config.toml
n_experts = 128
balance_bias = true
n_kv_head = 3
norm = "rmsnorm"
norm_place = "pre"
positions = "rope"
rope_base = 10000.0
init_std_up = 0.051
lr = 0.00736
beta2 = 0.99
grad_clip = 1.0
final_lr_fraction = 0.0
seq_len = 256
Below are experts of layer 2 (counted from 0) of a mixture-of-experts language model. Rows are named router (the router's row for the expert) and show model dimensions 0-95. Each number is 50 + 12 x the weight over its row's rms, rounded and kept within 0 to 99.
Before each expert's rows: a language model's description of what the expert responds to. This comes from a sample of Wikipedia text that the model never trained on.

# expert 56
Description: Syllables ri and al. Pieces ri and al after initial consonants, like Prior, Priyanka, Warriors, goal, Health, plus ry in Harry and Berry.
router:50 57 51 53 64 83 52 49 36 33 47 39 43 48 45 39 47 61 40 44 70 56 53 49 68 50 81 45 41 51 60 27 43 71 22 69 67 59 42 53 61 67 66 56 70 45 54 47 50 57 23 80 55 61 36 50 59 38 43 57 37 36 57 61 46 51 76 40 54 39 61 43 62 55 45 42 54 49 57 57 49 42 43 47 34 55 50 60 62 48 47 60 66 57 51 34

# expert 35
Description: Name-initial consonants, ud/se. Initial capitals H, J, K, Gr, Cl starting names, plus inner pieces ud and se, e.g. H-ud-dersfield, longit-ud-e, Primro-se.
router:56 68 50 56 66 37 65 45 73 38 57 38 45 59 36 28 48 37 55 43 51 26 51 35 48 52 61 49 31 57 44 41 31 56 52 46 61 34 44 46 51 54 55 48 67 52 45 25 53 53 34 61 57 56 51 53 76 61 13 66 41 51 62 78 40 44 49 55 41 44 60 61 39 52 61 42 53 64 58 65 55 65 51 48 34 55 51 69 73 72 39 40 49 63 50 55

# expert 44
Description: Digits in coordinates. Digits 1–4 inside numbers, especially in coordinates after ° or ′, and in dates, ranges and decimals like 2010–11.
router:49 61 53 65 46 32 36 54 63 43 53 43 42 44 62 22 45 80 56 29 63 66 64 67 44 42 59 47 32 51 32 45 51 50 43 50 54 47 45 36 60 62 32 71 57 46 53 55 61 64 38 80 45 49 60 52 45 59 45 49 45 46 81 50 45 34 40 51 53 54 45 63 57 61 54 40 68 58 59 56 36 61 32 33 50 51 35 65 60 45 64 44 74 71 60 36

# expert 22
Description: Word-ending pieces after consonants. Closing pieces after one or two opening letters, such as hen, ith, hy, ublic, ersonal, ost: Step-hen, W-ith, P-hy-sique, P-ost-al.
router:52 63 62 53 57 47 33 47 73 33 40 46 42 56 45 41 43 55 32 59 47 51 44 74 38 55 65 51 42 52 32 53 42 54 37 49 70 52 41 31 62 41 60 50 57 43 64 36 57 72 47 79 55 52 46 37 48 70 43 53 51 44 55 75 49 36 59 38 46 49 48 32 52 63 67 53 40 41 44 45 51 47 70 43 39 45 42 92 45 48 44 45 57 82 67 34

# expert 18
Description: Consonant after initial letter. Consonant pieces right after a first capital letter of a name or word, as in S-j-ostrom, D-j-air, S-p-ecies, S-c-ientific.
router:50 58 58 63 60 33 63 42 54 59 64 35 37 60 59 47 46 52 40 33 57 53 63 70 37 50 62 51 40 46 34 43 24 42 45 67 51 54 64 43 55 58 51 53 54 61 45 47 77 65 20 53 38 46 52 55 43 62 55 60 35 46 55 65 64 56 43 39 47 39 49 30 46 86 38 35 44 84 39 44 52 58 59 46 39 62 65 56 57 53 18 45 49 58 57 52

# expert 13
Description: Mid-word pieces, United States. Word-middle pieces such as iber, uring, ure, ert, plus " United", " US", " States", e.g. del-iber-ately, D-uring, Fut-ure.
router:74 56 67 47 46 43 61 39 50 50 63 33 35 45 56 36 45 53 59 42 65 48 57 47 42 36 47 76 45 59 43 37 50 52 45 63 34 51 45 20 60 51 49 65 68 40 57 68 46 73 34 75 27 63 65 53 42 62 20 54 53 27 62 62 41 47 58 40 49 46 57 46 53 43 73 51 43 39 38 45 57 46 65 72 35 50 55 53 59 42 42 33 44 65 59 42

# expert 61
Description: Word-initial short stems. Word-starting pieces with a space such as f, m, re, r, st, qu, ex, per, e.g. re-elected, st-ructures, qu-arterfinals, f-rescoes.
router:50 53 37 40 58 46 39 34 50 41 49 52 23 40 35 57 22 61 37 51 94 44 69 60 41 52 77 45 41 66 34 32 48 67 34 54 51 43 51 36 39 45 41 52 51 55 66 42 49 48 37 42 18 58 66 52 63 34 57 40 50 28 53 62 44 53 60 51 43 45 70 49 59 47 64 45 53 55 56 43 52 70 62 46 50 54 43 56 66 61 42 53 56 59 40 41

# expert 50
Description: Name and place pieces. Pieces of proper names and place words, such as ey in Beyond and Honey, way in Railway, man, son, King, plus Thai script.
router:54 50 61 60 72 48 67 41 61 25 48 52 60 73 41 48 45 51 58 46 59 32 49 70 51 58 76 45 34 70 27 26 51 56 51 54 52 65 51 54 68 69 30 59 82 66 46 49 57 62 42 57 65 61 40 57 35 68 22 54 55 42 64 67 56 52 52 57 54 41 49 48 52 56 49 31 41 57 34 52 44 49 50 57 41 52 58 53 52 44 30 35 54 59 57 33

# expert 59
Description: Inner name syllables. Word-internal consonant-cluster pieces in names and words, e.g. Gu-ern-sey, Sch-uss-man, Düss-el-dorf, Chatterj-ee, plus capital F and W starts.
router:67 65 55 64 47 47 68 45 57 35 64 41 43 75 47 37 43 67 40 51 53 49 38 68 64 57 60 48 41 65 55 56 52 80 54 54 51 53 48 34 56 56 62 57 72 27 37 71 42 61 40 77 49 52 65 52 59 55 32 41 49 31 55 50 51 49 63 37 29 29 48 59 48 46 77 31 44 76 29 58 54 59 53 47 54 47 59 49 53 48 54 34 62 64 47 50

# expert 43
Description: Ol/op/m word-middle pieces. Mid-word pieces ol, op, m, p, ph, v in words and names, e.g. Cosmop-ol-itan, ad-op-tion, A-m-azon, aerop-h-ones.
router:51 53 59 49 56 51 55 45 63 34 49 43 50 50 65 22 35 63 31 56 68 47 50 46 43 63 68 51 37 45 34 40 57 47 32 44 62 53 54 42 51 57 59 68 67 45 31 47 55 60 50 69 35 38 54 86 61 40 46 39 56 25 53 58 54 59 55 51 61 55 30 43 49 61 68 53 54 48 57 36 54 41 55 62 39 62 67 65 43 77 27 52 74 71 56 54

# expert 9
Description: Single consonant pieces. Lone consonant pieces l, n, g, b inside words, often foreign names and terms, as in Egyptian, alumni, Grosuplje, Mossberg.
router:57 53 47 78 59 40 53 27 52 19 63 64 53 47 56 17 49 54 43 56 43 35 44 43 46 50 43 51 60 50 33 35 57 61 49 63 59 58 43 53 61 47 67 54 54 56 72 46 60 72 37 73 63 54 39 77 37 59 53 42 47 32 73 50 49 49 52 54 54 50 38 64 47 61 60 19 39 62 63 49 44 70 52 43 58 38 57 67 63 63 46 39 57 56 48 57

# expert 54
Description: Zero digits in numbers. The digit 0 in years, scores, coordinates and large amounts, as in 2-0-13, 1,500,0-0-0, and 3-0–25 in tables.
router:37 64 64 67 56 51 38 48 55 49 57 56 26 42 47 50 42 55 47 32 72 42 70 50 55 42 80 48 40 72 34 31 54 54 54 56 54 49 50 34 58 60 59 62 54 32 48 35 38 49 33 63 56 55 39 65 44 58 28 48 32 33 48 57 40 46 63 53 61 51 47 69 45 79 66 44 52 67 47 55 54 52 68 42 49 53 69 63 61 66 36 52 78 51 50 35

# expert 34
Description: Name and word endings. Word endings after a capital or j, ch, v in names, places and music words: Marj-ory, J-ama-ica, chron-ology, champ-ion.
router:47 46 40 53 47 55 68 35 64 23 48 32 32 44 54 37 33 55 55 33 55 57 47 56 61 40 63 42 38 46 50 32 60 77 51 38 52 46 51 27 55 43 42 81 60 37 54 44 67 52 50 47 35 54 29 43 53 54 19 43 47 41 43 52 56 57 60 60 29 41 45 52 61 70 44 35 45 59 57 36 39 43 50 59 33 50 68 60 76 67 46 30 64 51 57 42

# expert 28
Description: Leading digits 1 and 2. Leading digits 1 or 2 of years, dates, scores and table numbers, as in 1-988, 2-018, 1-7 April.
router:67 57 62 74 47 50 50 51 40 57 53 14 35 82 44 31 42 75 57 39 45 30 56 52 50 36 59 74 52 66 27 31 41 57 54 66 60 45 57 63 49 50 40 58 53 47 52 55 56 52 39 60 47 63 62 47 75 52 48 51 57 56 73 54 58 59 43 53 40 39 58 42 53 84 47 36 64 56 56 53 51 47 58 42 45 42 45 56 54 57 31 46 50 60 57 27

# expert 11
Description: Adjective-forming suffixes. Word-final suffixes like -ical, -ative, -act, -ly inside words such as Political, classical, contract, plus Ind in Indian and American.
router:46 62 69 54 51 53 41 22 54 52 60 41 54 65 48 32 47 79 54 53 60 58 36 51 65 37 45 49 36 49 25 46 56 69 16 53 41 70 53 32 45 61 62 63 55 48 55 33 52 49 45 47 52 48 39 61 34 76 36 65 50 48 43 76 32 59 47 52 38 48 67 60 41 67 65 56 43 47 43 62 49 59 52 34 46 37 64 65 51 51 54 69 70 50 43 47